python train.py --num_hidden_layers=12 --n_experts=192 --d_expert=32 --d_shared_expert=0 --normalize_top_k=false --balance_loss=0.000132 --balance_bias=true --router_z_loss=0.001 --n_groups=4 --groups_per_token=1 --norm_eps=1e-05 --optimizer="adamw" --batch_tokens=[32768, 65536, 98304] --max_steps=4871 --dataset="wikipedia_en"
Below are experts of layer 8 (counted from 0) of a mixture-of-experts language model. Rows are named router (the router's row for the expert), gate (a neuron's input weights, with its number), up (a neuron's input weights, with its number) and show model dimensions 0-127. Each number is 50 + 12 x the weight over its row's rms, rounded and kept within 0 to 99.
Before each expert's rows: "gets" lists some tokens that make up at least twice as much of what it gets as of all text; "comes after" lists some tokens at least twice as common just before its tokens as in all text. This comes from a sample of Wikipedia text that the model never trained on. Tokens count by the router's weight.

# expert 21
gets: "f", "the ", "F", "War", "and", "se"
comes after: "the ", "of ", "a ", "The ", "in ", "to "
router:58 42 38 63 64 58 36 50 55 60 67 58 40 59 48 57 51 24 37 78 50 47 48 44 55 40 65 48 37 37 54 65 61 65 54 53 30 44 58 51 54 19 53 53 70 41 32 74 51 38 42 50 66 52 40 45 51 46 42 72 51 54 61 73 33 62 61 37 66 56 52 55 63 59 45 61 55 68 56 44 57 56 35 61 41 59 55 51 47 39 40 29 23 57 56 33 36 40 33 55 47 31 71 52 56 58 55 66 58 35 52 47 59 31 23 60 60 46 51 47 30 60 48 54 64 57 69 29
gate0:42 50 58 32 66 68 61 65 45 41 61 51 23 64 49 39 32 37 56 59 50 26 38 55 46 35 72 47 77 44 40 65 58 63 45 41 38 65 39 56 51 59 41 54 49 51 24 54 56 53 46 53 65 44 61 48 62 53 48 32 49 67 46 40 55 42 44 53 33 57 57 56 41 39 38 29 61 51 67 50 54 47 50 41 20 70 49 50 44 38 41 48 46 57 47 46 48 39 54 51 37 35 54 40 72 39 36 31 48 36 62 37 47 47 78 34 54 38 30 42 60 32 77 42 71 58 55 37
up0:47 52 44 28 54 49 64 58 32 33 45 52 35 56 54 37 27 43 53 47 37 29 42 75 51 48 60 46 53 45 63 53 77 50 50 52 51 65 39 44 41 48 49 56 54 57 33 51 56 54 45 46 58 49 47 52 60 66 59 26 61 68 46 63 61 46 59 47 35 54 68 59 35 54 68 19 69 56 57 66 57 39 53 27 41 71 52 57 54 49 43 42 50 64 45 55 60 39 49 49 52 39 50 52 74 47 44 28 44 27 57 40 54 62 85 46 45 37 34 29 61 34 76 35 64 53 54 36

# expert 5
gets: "e", "se", "we", "Le", "Con", "Se"
comes after: "- ", "p", "P", "Sp", "we", "spe"
router:53 32 55 70 60 52 33 50 47 67 55 55 41 46 54 52 60 42 32 82 59 32 53 38 54 36 59 65 39 45 49 52 60 62 60 37 35 40 59 52 55 32 69 53 63 53 48 46 54 47 41 53 64 64 42 44 58 45 51 51 54 52 76 76 22 64 48 39 55 54 34 42 54 68 37 75 56 72 48 41 61 65 34 65 45 65 69 41 64 33 35 38 50 48 67 43 47 42 37 48 30 34 69 55 50 51 61 52 56 48 66 50 60 50 25 59 55 36 41 53 36 62 27 42 65 47 66 47
gate0:59 38 55 64 63 63 59 39 41 67 62 55 34 45 29 63 44 54 34 53 69 43 27 46 45 38 58 53 45 26 32 50 64 57 55 25 49 43 49 54 61 47 68 46 49 41 52 75 57 57 39 42 51 65 49 38 36 65 52 42 37 45 55 60 32 57 36 53 58 64 53 44 53 49 41 61 50 57 64 52 58 64 55 46 51 75 46 44 41 39 54 47 29 46 58 20 50 44 33 38 46 56 64 59 46 79 54 63 62 74 66 56 63 50 46 53 53 54 64 33 38 31 80 76 61 61 60 39
up0:46 56 56 53 49 37 69 44 46 55 64 55 52 52 51 50 31 55 52 55 39 55 21 30 45 66 47 67 59 61 49 55 71 52 38 44 32 59 60 51 53 66 54 71 44 54 36 57 60 53 48 35 50 52 67 37 23 63 42 50 65 65 48 48 28 74 26 54 68 78 38 49 64 33 26 64 52 42 44 58 61 50 46 53 59 65 60 61 37 57 56 60 30 46 41 38 38 57 32 46 49 43 52 75 38 50 52 68 34 58 69 59 46 53 64 49 64 40 48 39 53 25 64 42 46 41 38 65

# expert 45
gets: "F", "f", "if", "Emp", "batt", "amp"
comes after: "the ", "F", "a ", "The ", "f", "- "
router:52 32 57 84 71 62 42 55 55 69 52 61 36 49 49 63 64 38 46 71 63 51 38 43 55 46 47 49 33 30 39 51 65 75 62 48 37 47 58 56 66 48 52 54 65 45 38 69 56 38 54 46 56 63 40 40 41 46 65 64 41 64 68 63 42 72 51 49 69 59 45 42 53 56 43 50 69 67 62 41 58 63 41 76 33 49 58 34 31 37 37 40 31 52 65 34 44 33 41 39 51 49 63 72 58 60 55 46 61 52 45 58 59 42 30 62 45 41 42 45 28 44 37 65 56 47 71 48
gate0:62 32 45 45 36 49 41 48 61 44 39 61 50 42 59 51 59 52 59 48 57 56 64 51 50 47 26 41 48 73 65 53 66 42 62 52 42 54 41 54 49 43 51 29 55 57 53 64 58 42 55 67 53 35 52 55 63 30 33 44 44 60 58 56 30 41 62 44 64 64 52 46 53 55 68 82 74 39 67 56 59 46 41 73 57 42 63 72 33 48 22 39 45 45 67 61 65 27 32 25 60 25 56 40 56 43 47 47 20 46 44 73 47 66 42 33 45 44 68 55 49 52 42 48 43 50 59 50
up0:52 41 57 62 43 46 52 62 59 38 39 53 48 52 60 41 49 61 72 34 48 61 70 59 53 59 27 30 43 78 71 48 48 48 47 63 55 49 41 44 46 55 43 33 43 55 39 62 45 45 61 62 54 26 66 49 72 35 28 41 48 66 54 50 39 42 69 54 69 57 55 44 50 64 83 65 68 31 50 52 53 41 54 63 69 43 47 73 48 50 32 44 55 43 71 56 62 33 36 30 54 32 41 29 49 39 42 50 26 35 39 55 52 69 53 23 44 57 54 57 52 62 46 40 44 44 53 54